config.toml
d_shared_expert = 0
balance_loss = 0.000218
n_head = 4
n_kv_head = 2
positions = "rope"
qk_norm = false
schedule = "wsd"
seq_len = 1024
steps = 5429
Below are experts of layer 11 (counted from 0) of a mixture-of-experts language model. Rows are named gate (a neuron's input weights, with its number), up (a neuron's input weights, with its number), down (a neuron's output weights, with its number) and show model dimensions 0-127. Each number is 500 + 40 x the weight over its row's rms, rounded and kept within 0 to 999. Numbers have three digits each.
Before each expert's rows: "comes before" lists some tokens at least twice as common just after its tokens as in all text; "comes after" lists some tokens at least twice as common just before its tokens as in all text. This comes from a sample of Wikipedia text that the model never trained on. Tokens count by the router's weight.

# expert 3
comes before: "\n", " The", " In", " in", " He", " to"
comes after: "\n", ".", " =", " was", " also", " he"
gate10:439593492433470560490435460556483455453525538514480514483461500485489442433412453524457578461538503448501473520404518507506427454503483489540497521473509514515530493501409469500548477514425504511421462478440469470542469457446512510544474523502490488518525509482458521521514470619486485490484499529494510522506469447504501500474471587539518572495550423425636458551491530570504499441443
up10:416459478570479477529484470530477524541558487408566517564514500479456545526494510475531492489486497557516541512489498520486459438506544525477493523464419525514488510607491565424516460472504497500515529502493521529494501448488522454453407556489448445478484443496438475545441529464448461400474486515540535541503548445503518430485540516494474504507515439457523505550424536510519578542439
down10:496461486482549470519549560504534509443435445468489570494496466434526487490548484506411557431488489612464514437484492476466612527482494490488457513529538559555529577543561487510487521470539503536559526505498500489495525467447418559514582555488549449533466574537441518473476426536521517539515521527488537512537463514535431471526494434472454448510494554581475512455460424488482518525537
gate11:523442521564452529505460433520540462443472556528472495419450530550488516526453510479433477457482460479544469478568533539500481518486481508449488498510461621441447479473480533461491529555520495492540444449477428477489507477534491525495406461458528525434521462512493521513425503516378583530447559483491520511524538494435504489543486462556530455487553469429512485506435494506413462508534
up11:469451537515531571484534512513529534507571478463504458605503511460530540461425519532537478506476507535533525433460526492426465443499500512434457487532494540517494511544468480553481486468570499565489404521407474540529509504510530485468589429460525512479480486495440495532510547457590485615520550502469542532534533562495474530421557472527502521516528493454509533561535484536497543504514
down11:513567419487473567482555508508575412553460533493498513494495461490475492532513462560559507475549507505429474511489476565514499546466495575507620507521437495511529470532561539446467541527503421490482527496596534520495467501478491460520489573482453547529461491534482505508538485502467491413522489609490519490510481490463545521486500509385468612518511523507544585520569448554467495512507
gate12:443477480543537516564513435529444481468475524578492471471481556517479521436506453521464489440528585494552513510534496556443506453513486474485544470540507489503511449497488525528488532528554512522487498480438468485504567561584441549470546565464496528473511529541493506452522516583505554510514478545589474558566526437475486501552409439492461480490508495409515493506502498577468413499504
up12:449512438411462495548480452519419546474445557527586469455489478492520465483440467517514468497478497568626496492416539456478486497508484451539511566548495502481448552533382471549465489589513503498508502469463476527494554458455514479503519534594489427499500492516535490540454554523475476489454485483486527551511465526530486437490493557478461474508487510542533532465425464442508499458508
down12:580485587530516461557505455466522486544548486587466468520494522421489492486550464462487513533483587429505484481523545516505546532423528511508448547552512482570526480453573476542518470460474493515512495476491556487460509547528455470508540474445485517518458528560472519503528517510465544558499488560549493409525412435474550525479500592519592476500475502499518458524561533485530502531480
gate13:455418473494557454452472489505488491492434518499562503528506527470536469505498501484519535517472488507547519412488546512429407491518477523479467482503548434593436502456462486539461573486499530542494488447508512485434513502505516497523522504432521425422492499512518505521503521522495518499534500568515431481520501504453459497531526445549470524626491432552549519548539506411546556478520
up13:537478486538471506517470537505470428485505539502556561441563621504483439464509464530462563530452529458510546483500474506550444504514503551485507527503446491517458502475489527470468544515481466512582534441527546544424574421475495491480515563485485501472420564531519550624508532541551455468516515496491570516544479476452447483515576525524527454435468516461576502525494540493515469516489
down13:428512489415504530545501556510532547508556516535560458552463538495527521455480531514491457510479519612519511535445479433468434430474443464530344524492506568520548490493494490527509487514530539509493460482521497587467569477446525454537465491526516395516496456544465457457550550493479541520477421559501517555541480487459507457548453566491442480498489522569527617510450493498475499480545
gate14:527564451508582581491524488487548497448546470457426533420532506445467523429505493441491429572549455495444456497477499517506576518485508476463504548542572530462455581459559461454447479491600445524502574517465557471542442504501461499508483464483492538505536508499497521476512483510456500545499494535497436492410478511587496491493533583545495504475455464480527492454472437552426447489481
up14:514418491499572488463516503539488538538467485495447499448572475469497549496535464493548504473539451502447522584483475469486489533552539467489465539477518496479425507464458552492528512518502512533501472525510426574513455492528471567457442582409467492507529532501511522481471530538485547513483508472463578433521573503523521469458615460524479500509523511554444530456556431452497429448464
down14:445512560507509535469420531499512442463485529468533521514503481435454510467551566514488478540519446429479473502471470556423417544489506470531421552487511456401546550476513452490509497528514570410524438490525474467515518519490512525470406506493528493530547502487514495465539500518470474440501522497475493509495486476592442501490518433612490487507477594476534491502495489497519501531529
gate15:551442503489559528503591505476446510516513586524575561451596495559518479547477474525498535461460482460523541511525447521441465487473550556503472500460496468589508520476546540457513459504496500505528499552477491505476536502468455508486482544544513474529536462519580499574450519546534495435483519553538514500465502487541517519547409512578547529578491476516475484546498557468466533583450
up15:483547478546476525516436425534438509502521495497478508498482545544455483439523420523483556432463503489489529490467520428563490535480443526475510514472566497408498505504586478534538504582585503446480533470494530509501500513516490509497488486473387520540422524460456521473415458510445454540488501460572576537478500542573488482482532527531564536440553409446487519514554536529544528504556
down15:438526478537561535495456525521485507476460470465492497431454492486447456538480517495482505475458492574494557459491558512565496485509496492477600497460482482473502436477518513533450456549433552520525509559566525535483492415494472491535521488494512452504484486494525544505603450503565497423491506434466541506511484472489534585545540487501486532557492565572461440508534468459422532514513
gate16:544518512455495518528516514468481530517564583453459554525410482494505451508470446507543493502520492563480495559455532454608516445462514499597506437499549496451502550520489545575523438576509502518513490429436550578521517535556533518538559496451518554515525543507506496503479527545469507574504438559528436487457511469458460529583497549449503470519625459489524517501486500512438543480504
up16:494459444475491454436530467570519468448444604437503614424435567542519493480478526545515474510541558496503509483495511521574502547541500512508494525480451505530489541463462536489529519536450458473455503439462487478496566509520470520532537584492527510532475506453440561403371498434549479464490462497536504466525379570511514478520449531510487507536553515471482505433589469535450488501515
down16:460521532519523551480471540518521486462501465540521521599472505456415536532527457435483526517508494544486482466453478511446539431436543518441461510512491550484570473497550481432474495553519500516527479441493468497487519560523464486504386424501451493474505616496502465483543519510474504552493532534531443504540454452490520514432509516514489520528511506451517521520497530465539414516483
gate17:477464568538545439451502434417535491493509497494515439487466539472499503484523525545481482499540461491475505512425569502468523502527573496515503462459557507499445529545540527458462546493438477509523512583534492528448526462537431496550550493494402550479541463459473546453472578539468442516512457501481501538552536474520545519522516511502489533545482563536541550514497526491437501518462
up17:421513503517480497547553480586533478486476608458449475598478494550484572498509491555526540466500480485485564477470453519525480442478539509476522598552418472481456419500461523482490469534482574530483568507513453510424559485515483500449535487443457466480640521509486490502504569492526475471553497520488512489469498507569438439503500494486463482515436487524475538573489551479494440494491
down17:485441589545505503564519473465465570514522540525521577474505576553439571453483492524451501455536499456560487517555482417491539429509441560503478479465471525530465421468422530480515436471519522423493522428422485519509568479497483586542479472499526419518539442489479494514425553466494507512509487515498476499551545487478516468488514512525540530520513512555520456484430542471531471493506
gate18:474503427449482513509486533517436453524531442499443565488567589530470547499407496442456461458465454508506509504516514441497518484447512504446512578484457437441489492511461475432534527441541538453618497449512536576460471512519472497517418520454504464435513468488483505563429543501583457477481484524476566546492472532501532464526459522510535463503503582545466418490553520492454539497503
up18:537467565516497547485530498560467518475505462467512514516514524529495549480453497463471512490474435463499481467471502446574447436460516606553477448544533464477550509495455542456478451519462516423526499531436490498468543483498517529430477498542466435479506505536542521475471608513519515545437512480536474583549493487515474471491469459490498526512537522542474459428569527488451544375530
down18:479508500517524558470506435465497566459462500505529455528465479489379510468489429551526457415486517526459533486425464471497471472445521449519381491529519516514468513485500538501520438514480577406511526497473499508531506496437539482529559592485474506461556473572573508548518606490475564559469517447520501534547474543497530524470480516528536504464501555456560443462488497520436579484534
gate19:525513542482480469547530455453504404505424444520501493462489507522495498522531456484497478466505562482440455482532524445542436452560521502466487367470513474484511519460538497550466496554512420547529494479490463531520514525453526524522534551545553482480448501526495562502500548500418587512478510558511521506526550492541533490456454489522526436446518490487606481521454488594448512522556
up19:478522504522546505489480543500413507520467538486517486535561547530503529504616476474422575427520527421616516508494532574492452533421477462526478509438464484496552453478509535479519527454462468533547514435521630473468507543495497446439408499525511508434509456524473472465484501491593524525552466537487493489553490501503521486567544517467490487448517472508496498511496523482513513497516
down19:554508496436589550485535515651496505462462511550532462474496496472455527508471467543582554577435543523477490544494536465572497431486466576507491489542509456465484465574508433471468491468507438517503499540479452579499551506447500495446553455553494522485481516442490532491529534498538496482428493462478533483481443501452462496539489506469484495533502545435541507503492572493497503491491
gate20:481531543502449515481512506463568586542496506523526578499515499492499481520436533496492488496504488522439493459541488462472441408512518504549472492452485616581490511517554522456480507500505490557563480485441525440483534501531456518546483484507464460530486513503630507522490504439558516475470466514565472564488568507569485464609522528450491498544532417493456501458453453502447519437489
up20:493556487491467527485587494547518520472507514507470495554446531486505485467525488484531505481459546439470600532477499519478529521415522452518485488503491525475502502491578525487424539604643474553475516480587494510476503537419496459510524505465543466532506532464483515553531488504520488525511502551448476419578523485553526482464450487471563489512486502441527482440514470538548416494488
down20:548461492458447496438392489480498468501514509469554468539530450554522487479469499555413505578530453470492442511539534512484426513566535526525502512551459424469534471515483497531480571472470467455490531520512501472514477542493542482481547511501513575539530432463507520553539492530474468533537498493487563515469455564441493482513556476559541547567526463531469506547507510483478561562484

# expert 4
comes before: ".", ",", " of", " in", " and", " to"
comes after: " the", " in", " a", " his", " The", " their"
gate10:509493523513484469426420473562528467514520460579527563477478485581451500513498530476440513526514462503506521466511445511517421511476528516436455468509486511471516439444522503457496477471490487548529491468530546516508513462557455446498510592545451526478471413521498500484486575554579488538462527518499485478466528453463455453488523491577476430465488534459578534499380464548491440444430
up10:500506462583430441549424487485525468468515515494552578531542460546492520520545531498488514521421442488522431466470549478499499488533556592553512504461534574483483473437515428540484444572475510546518521558577490508494501461516564428486511513439440523494508543529504531593494583456450475586513497444427530500539470476519455513481477474519474453561461457475522547527506428502439502506472
down10:541470502521505490496429512597480515471493483531483545501514560470410517461555575518461587580515474490510500468522459510457480559530474520460524491505459516474484497445471477507527527513540544500465432471428477550474477479544532503501493485476501436377481535478542524548453529485433537517487507464539522504531607514446411482505447479511500497544509453470461598495536558508554501471485
gate11:472633453514522541511490531523499544429484559480506417516417613579452460476571486503490409500502528518477517490523462474467484492510481485455505544480509478506442562411521533512545489497499484551485542535492561520474462431528467500423491513511545585511553464477508499458535452469581521524511577537537540439536524525505478546481420499479528514468446465498492452486550528505483421534551
up11:581511522518523462570482498540494486583544512446503504488526471472560490572510509442466487520593500482516523495533505504429514562504466453422522442482591466477491490530426483465487529485482418487498503490458463522457573496572519479483452439504441514507470474497509493469487472573441364473524510534471494426507516506476526542578547523482490517494475513549459528509510557474468480570476
down11:510437499565506507509461497446499528503450457522471506467489544478465487521547461517533474528502485521447519508502524432474524472454507536544505545479519455446492532507579444504517448476432518454544549494504533499490470491508495471433498412565497453499567518572503520530557469421546508477464526517493476533504420465479568527503497442564497484553479477536471413490504502540444508498539
gate12:450481547496488466609502536534529504536567498497517523491484437497426411560491516439545539524502540477492591430501532527473483501511557415495509481459503529489478483547532482538547475511447479463506495496536437540474523537444521488503520558501504514558486561469488464522470491508502521564554538488539492464545499511438501456570480494529553520533546527481526513483544513558447503424458
up12:511457468534513466476447519547557430475491520441519493562420494481514489493432550445433485548519455515503475491525446567398352471457605515478467496542529490569530488497504542554458457533490482509483533498560540436448509434447466513453457546420476454544488542464500544539500459466516501556499629532492484464492477521588559582489461495559495471504504568523512490492458494486468563446525
down12:549446541503493449471541395544616473527512433443574551466538483555522491519536558480505527570415477472528553470524511506488409484437441456501581476478520558475545495481533489461507452536528521477461478519544422587539480443519495546471521496527498528524516489549477519553477514483487506446527583445379559519435518411496487516561596448559482472546450543505474449445483456455494449493448
gate13:460534538508517516485503492511555514412454511484528538487442456438493517460551573472496481501449562498524493429493422493578508506469470526535524530517466509527538500528447502480561446462467497507459503503487476534540511490508425558529460522485557475512498503509477491485499503467504516516501564476459500377491489548479469512548444499506544568473535508513479499491486474523532505501445
up13:404533570558512488481514532474543536465487528519492475519541552496509518455479417565550492542480513507516509507447444502538495506480524509517523545446526515496489599516475524459552502478496512459537499442470535486471478418554498430508511526532471493516520517605478461400502508571515560557480507497487495575474510516460499432540559480534533508482475465510533532500487534472525510528445
down13:388532499535489449480573496462494499451379508522499479521552514504471506504551420515483509569502481495560495527482458489525481561507478514441449534588548482474519537506522570468522501511497530454513513509466463513429498479532486512494534524543584487475497499549513517482489459478523483470503506480537458493475474474628573413522570439446483502562493496493572430564506487469536516548530
gate14:526453526452607534419424519486476515524511514509532542539517517488506584548530535558520530531465460439595555546600512531508536534513563517498494571511466506525507500436524518436566553498509478458516453458513623512536497397495502549531530512470483503497532457491480558474467518481550492468480508463510545478485487494437441432498541518476460471520539542437522412522486446507436527466466
up14:530531520478499464465459496546487482512493516450488500488520455498542503505454489537464537556506555533531462459480478532445512514526437454515496503505527483429546509506511476453471374559550518518462522519510527467533501460591501445527509499525440539483452558482458500535471423551555488531475527510473493462517518495489477454505474502551521545469404443481517510479500554442535448411574
down14:445473412481472522469490515410456470475558513518532540583507514484543506447489509560503488500475464477526567517528477491444619597486476491516498514461505473525533485568494453459535511483451501484496557397479498469575563483464578421505447392496592560552558448507543456524474490508469493494512503514538485546523519497461511485478508514419526502496523414423537561481575598523489502519557
gate15:491520551526565539554486575460508517443592559553518497435527501465525503498447388567536503555551468464559470468426485516457459474439551523443517565445480535439547505455554482530498519545494497522557473503490579515523518519591416477565477425457452540463564506463514537509488539575556490501482560487552510564445528556468513480510507529533529464497513475449521496533510531531534466472446
up15:507518531536507506444539496498489481544455444532526598485513549533525527467540485462463465495486484439440449502580480531533457559452524530492517610552539461518560519540498480436468432481487527492490531619522452498535497484562486507436461466556530505466533506393517570531497433483485527487531476469464490490451463504522487631512501453529484461484480450499469504448491483498535529503556
down15:420616528530490525519485514453524519419470499495484543458394498488501496501476516575384448437488525428493458502483450520492485529489495563488561508559524496513501559467498497507486491446504480487515509548471529510468549553500471499422552513476487520577482519503479496469497511516540525454540435545568438500498514464534544439515619533522483515550468495530478490486529510492486542499471
gate16:521564384539476587501441555521542500517530511468529494552491536541392488614540498469509472501417550494550527535454485525514488453459525465493473572476475466534518509453499489500566564553442488517511479464605492497528471487502427464514432415455507519491560476542471485487455519540524509477495450449480439504411449542545503500535490561512480482559467483521470534529513519427490478498550
up16:566477483499510483464459518516462503532572464530471486493495514485443529500535503501480469551521511477492563491519562516471493500478571491444555476495505505529484487515456421519520496474530528591530434579554510513495397405500459478500559535536499524486532501539472503555522496618463491481526428513524463499489513492452594465451541547489471428466569466525532452468490530500534482544484
down16:501441430536550513458518447612522480540514497469453494495508501501480503580495539452467534496451538495527481416487503529551487414470540517498619476469436521489520525429518482479566567503473484477450577611525521520450554533525483541536513556515510503492429536482501503470501519462533391495533563462462525505512466451485480494546461502527532445499442523507413486507435450516515485491430
gate17:543481492453462597531473512465503575592528479550535535524520594451403452537572494559545443471522453521438489485608518511529469484531463460494510523487471469508492532486508462474527495538520485512510491515496517517484527432482513516467554532527464461452491537530537471529481495492478577494507512525504574506475475461414484532513446570456493545500453499551568442421471522452498527530474
up17:544570506537582489478406514477498418458524476465408478462527528509533518460455521468471431497472481493495445538447530504500481526450506504495474450562526398554493452574504469467486556454544492533518511585476447468545541595451424609496463487510511453504542483495499509541518484461438456510521515479550473439518481485535492536521628440527496545514444454445478546561486506443467553501555
down17:548490401490535465526504445536529495477450463478538489534474555505551493516509452499441505490490557474521536584506485566513538535472472425486655520453460530478538532398512486430495524491491412464438465520519479503497537407537545522541523594501536531543505500481553520477488525507468518498556577433452473490508558513482547501493499532433491531469462515449567535493554524530494477508512
gate18:515536516485446489479508511511446479458458532413489516515510550478569452529537548492519507491497462572513528537519463566517492453516526449500491570490486462520519439520473536448509505536555458482504537479507477552447536531444436497441446540492541543434528451527495504470487460488475553462459500432492533438450530485503583583512570517491479530543534488480513495581497525471500562444514
up18:518462516476482525458552447504605531531457505441481493518547458485482463486488506492514495469548422540461564495456482530530507569551455522479524466484462494494512489491481492476536589526515534434512510454582462483511529480516454400471496513408399505487534504518517478516538508503536470544502415482476519495552496531527496529478463510560488545480450452491531473490479508453524502519467
down18:513493501467487468508469501447505508511475519522508455455507551515463461448535360539532559414449573544562517529475455536568418542519457501477444493534516527463504468505541506487585497457461539500455544446499461519462482564438512475445585428528493456445534457504483482499505436494495566477507503568426501578532500536479458460454489550448518533474439458418552484524540488585530500486522
gate19:504452466507468552538561526503553534467495571461515531500508411531501496497582466527462499432500470475480529500446491473507520455456499441500474502539487472447554513514548457555586525468527498509449499543472483480496504507454502475474504510566511437513499492436535501498516487509513475427527507487504449463540449489481508430584529535517527507506482480491438520546490526542560468546563
up19:545496528471462503506577462489511538490530495426511513549502491476525528495521508501518549457544579500452487525513407502547535504500382499481535545478492572511495458519423522454496468553496531567470492498442482451526519491466486425560494513473559453479482399462475482415518485500483480398486542509494482475479557550442527554523485409544508495469472450488553540447551526493461483503460
down19:488509464499535534508481455509449510506536512499518449523427514530446558489531500482490577542525478443494534532503476488451503494515455506490244517469498454558521516522505586455450497493452508462493436462501459527493541524505551569524504508565479457468449474509580538446415455527501539506432555483443497493460490474529496486482484544443535518479519479460544558472463529574445537455554
gate20:470512498494525461559520496512468495488565500515561496495475520535546450530516508548496506502496584480551546421405502532435528473562514520467516547526495501498533469443513541483473493502437473526528499486565407521509512481455470521493510547531593541480552477508515500527529457466453440494474527462500509493486513537453520439473535390497539468517517515467533464532594555438470469508562
up20:488515429505442550517509484523589517471549460534435510547494501364514552502545566484545440590492437509483502523533434469505529499504473522540540512466559514574433526503482550572511443456576487477576465485519486497460510518477477527468407465439504492464474496526491572431542527517518514566499531569438501505571490514443569476467548490481505541543549490535471483503508530454479529455487
down20:594586598505513517529464504508531473479465545477557533463484482517480515517476569527478446481475409529487479530559511503531417420488569466448489497491449503492517543510465468548484485493579486509486533443498514552521472472507499497463472571519501505533525549466512412584508545493549466500551582469501480575480476487517450502550558474473424455488526507438507470513523516477486483471495

# expert 0
comes before: "-", "|", ":", "=", " /", ")"
comes after: " |", ")", ":", "N", "---|---|---|---|", ";"
gate10:556496542497486468484514469536506451545515520415523496481516418470558439525466504490555541534542499522467579532559500474488500511404560498505493504464507476538425467461472550477549479537539456494553481460498486513463537444468557489511437439475488477495545457543486522595448531579579446458489541432511523469476461474529522487534488465507560491570475472512539530513513498475519506499463
up10:553482472459515507521495407502519469554511509489541495476493496535503476528543463576556486542511504527472504565590498489458405415387513565488473494491535501464468515487501471476458407506462527513490525515471503513520517499507505477546483522487437506564462510480516489500450424567513507507540518522501480480449514586517450586467530499433469501566536511557477519453482518543508472484520
down10:579543553508408470474561457571529515502524528535476518489569507396490523487437571481489472521451551515592500411510530458536493524461601504484497456478449447546488503562485542461507443489481444501495491558503500523437440527605564488449546621479512472518523566452475577550536554501555479500519496489541488472495513468505486523573547478444500517555469521521523560515468509528541451482447
gate11:486465500509480486521524506530501527517525510565480476510507448384485524547436496465508522405517534565481540502507498493526503481493517580588494457528508479493414442568536487511441536501515563513455429407527529487424529469533425511487528459511577513475523542502488508504487495505425479463532487436425485468514505530523507511595526474520527470421490486458499455543452525486497492461488
up11:439524477463494629443488561420413522494409474508432533546470506504504507521579509486525541501501512475503520556520471512487610490481536528524495522520431435494531435462501491497500446510446492536519511474505521483466458468506480416628531501454500504456556516490435474528507404456457472489483503561543513520519539517491527526530482460556464531515505454460529505409483476429546538483408
down11:522422444576470473542470471472492499488475488481497527483557543573486581500460497445461520542533478505490450488531502526574525498464461491506590508538520561494507466533529442535490541521467522538579507520516431516402465543515511496502505496462504489527502493530490472454439506517491508549496519535517479528468470576514473525477480488469445489545553530552475527502539480519465529483557
gate12:526479528525511492467533513519457450423538493499488499493542526491467476509528473527508467476486465525459540488549467453508489487543467491557518521492516576566515559434479474469559536564484374439495466475510543488552505550517537475665493478541497507548460554520472554504451462572457512529426507427503496482515505450549476474507476518462508538502458462481504490455476437535456464543526
up12:523499451456493568510455540523449448510564519564470530450458439555463576475441503518503474501518463495572482512537541561492590437512511537477529495540509433524545437521550450483487434472484395536563544480520561502538455491430410510481534495453557505533537553533531519492542517531531511527545439577568572524500501503502459502455500485495493542490570472561502468506510503532532441488490
down12:544398416548500582470467500505484511462511547526512508502467533429610565493516499508480454483557498517496434565463501461494541567444442489538768547581488543472550508483483443474497528527475463499512494474523478501477455505498467504472489514496590527470489473477477552506450490506507474448456556490466514510487501492438549458507501505477493462475529491566488419481551494497502478557478
gate13:446516457462548578520411486594458519517470516491460479552536517521533541495507514500493460537555469513511406519513529510516504594483409491542538471507513486454582526536499503505451492520496462525543518510527584548502550564507474544499534481512422467542545484520527544541505489559525453571486487540541531446515486513502546549460575512402480516449518509425552454472471484440540453505449
up13:498475510495452576529540485487518483523534522489423399485505471519472540527540555534483523501498575473481384514484583419377467523532552499469458435481491481530505585496521525554501491497505462461533568471470520465483496520520485506495539521478487557496445519482472538505429476627517487604493499520531512534554404518489529504482484429453525517521610465443513503480517510511544518481508
down13:567527539512483465472585525484493490599567516459548469508500460531441581559480566504521429445542467488582547513559519464527484513488460493518533546443527464522414555510468531450491507521577529481513501527514444544456534449486517437445539485512604478435490521478435508499462408447496562588486492498484523575488543560429603460455481493503466477506548517510514474475536485464483548458492
gate14:429560482503511507543453481525558481555508468427526546497520494527503489496505531567523375497508523492546453507464445526468504438521491530478511498402481469450478458502493462513528509559519542509517465525524479507427519486453419431478479492445583459537407560481460487476551553389535481537456478444463456525454532547546468518535455449417440552497511523519450596482541474435449484513516
up14:432518478462501503459464552446562569557579504497474516451461498528470474521528508488551498534439545395465509450476472522484589525501465448520514522571514592452526489555574495493507448575455525457467521499501538480523527475528465501553463493534502480582496487451458554462500486444457527550540535515511520495537493448494498495466479471459486470494496567466490496503556515498472450438506
down14:467503513421455494445577420511546496520486525504488510491473536455488565461540540548494491527513486583445469502463503402539453461456533488497379522497511581580523421482526567527580494483419457500527470612484572545519510528535498478548480494465498502512475467435495442476434499506509504476518441581446523471503512504596451462469460520451460529513555485537540518544550433452516482537575
gate15:551509533488497485517494544485536508470414511496566499495610536504491554475523558482549434588489510578486528495549518481452512502446503532461541426480503556397493479510410482495554516526539514505562586507553502541525567469542529530454477501465578442473448505517514434567500543473498506472516514536561483488495481433584567497562490476612454444558444475576505558528516436482517514498440
up15:400464526501501544472500503506505503459532400503510460519468508512496465513494480454495477532518498458511528450516572551535509495469510388537437558536414512520499440444466506511502534425524512532456522481520539503487475510470437443470545559531545479477555528494480490539503505561503473457496430532490477536516418520490478506463463467567480543519528540492537522486496520515473491544465
down15:473494480469519513526396488508466449428501470490466531516485447548591446532493476554561496474451530548503507524497480510526513483539510479484502513571517522535497481554503441528563486478523510436520520522486524420493516517498407521514466389524531483541548452472500485442488496486523510578480476564516531498495497402498504542464490505564544476524518485525461551514474521544516484499454
gate16:522516498540431438530463472486490529493535523486463500496437556467506519518461418521515521424599465416506521464473482474477468449437501525595459555514543522500520536509466583576481518494519411473478486595425513508520477509497437567429579487565547561480453508463505521533444539494474531492474480505486513497497459435534469452542510494465455476573555497439573483584433528544468449452549
up16:440529454595464527593464523556535504539524516471594551434449477495444414454471541540550509510508494444453488519524525505437547477516497538497495622529471457484491532481501528562481441513455503520483504485533472534498550487491522444481518545411495489480524478566481514460532467505562545516543519525447474466515554452494427497536558562475512479497504478599537469428500519451498433511451
down16:500476544520569479507460460517527556572514526487503506515565543429485496484419508488528474490457540464497458432604450561560541480570508437514443498541516426531499503456480524467510586509481446529452584547530451469544490499473524473463559597500488557506464508523516453517418509411487593473539511472495544463492471488497489498503536654552558521500479482485545498504569539576532515525483
gate17:466430494422456517517491506512499556466497516499495538500525468477477505498470459475601488510520517494433546537498515548513501512487495522553575477498479496506541462421439476480579463445540516451603500457510454468456495511478469475489475436549507411465519491472484510548471482434428453493490470485511486518543497476465497438531545509519555477533525525487609515453437474428509553524481
up17:552394484503546486492583471503579479524464418445563486518517514478502502423472503518479534515556530469498517465500529482478515492486483481506473551488524439528452495469422476499538527522492547443525459495543516482478624547504511443485502492474504485532549525505465477547573464483459529495464476447575555557497510489498519521437508525532560547457508574486557551511493493478484552561509
down17:517591471518498604494445451464482527538483512499421517605479500484500512452544431481537496470509534460516514513522504463497491530495491544494348495521489504545522559479496531567592495452540517524569517503546481527415486488528489434533496502518499580510520505548529537448521525563496495532502479559548493496470499515537457431446557521528502502484493472489498443504495564485552441481499
gate18:496581517548573499539499471552471565409508562561467478489485500496454434437472467506494578460516500472448438480584469587449479541547520528514451469492550522470517562522603468461579512577480566519471478486507474430507592527508544504433495489441448454501513534446502438500427464466540536555456472544482450587524524443538530522515459424526533586523444526512512485458462530525494514465536
up18:467531484460522514585525478444478459398483506476545528501528459503504556446488513459488513530498479502477505526444503554507483396518441436473541494552472555521454477514462425485467522478459500537466417460490408505451461548497489492483479532472492491536573465470556496468483561507506580493553495483531528538524502464471553487507503580564496495603483467533494505517475512532544503582494
down18:547450438478460474542457551558512524518396463484482527596497473438469492500523469517514528489548481475465528381541529517479503494506468430583355582483539558514510493440411445527510472508507439515566492519507507464505458483504471502545553539494429501476531524502452496473497475498511452550499493429471495491521505512431518456480467490509437506497471466550509523511532505538585513470474
gate19:514551549485508542478460414482499474517473463492483579489513480450542495526447516440499490545495503575490490442486497512553456502483464483529523559546539476488473515524434475492458439460490559517568489486533459471490516532508476471463488500492420528511476492535517530538487437512440529495443521499535578613430508445477549496555490531489546559454499458420505531529512504520628460413480
up19:539474538424435496434484448457456528457529476513515490479413535519513496510480419553526476377472539460480464533520503498536492508460490480558470493499490496490426468544463491466523482545536515464497393442539485455557385456543472507521456524520525490478454459419476555465498435468442532564472470428508519512523474520523494481485504549536528498468556508399431540498464456544563532431504
down19:496472564458425559497401504617484508571483408560489505479484556521493510495463502499490465518534530590521471562538558486458522494534486446488607433525519500566602535476509454543484487515532458513415530512506532476559487602520474440480449472559536539508451479540519499549502525496446454525490460490541457470542452549525515546468515522524517562528551588413496473529515524579536545540520
gate20:556505511497480437524453447457497445522523464560567491527466459512484507470511433473483576526562524521552480504518436433494563613491397511419486506462504516515532473509539551491545516508529492500472474514598448528491453532517532461505488528482499552513498569548417534528543601488461479504555520514580563484512492533503505563476492536483499479520497485454457485549382502520473400492553
up20:510463497450506466558518478452514495392520547451532482498532507503487436508531497458498513547527505511502465459491506462558466437491500453452497502611486490526514558490482540635474523492467490474526479521458483521503454494540511450506480475484501500473560546481552524474488522459504519501425479504481610499363518465501543572472518427490498454483493443564502487621568480428449507481459
down20:454486474580481498373537379461501488522513463533497431506491491460543489526553580511475490441484480530521541486515476609454488468481468534444345534547483496529535464521445453454457525499459504476565532450546562466533543502496450524508424541492528523484522489451531437505557526516509488492511473503510554552448473447531464457561527452452500508531494540447484410519537444519509485481530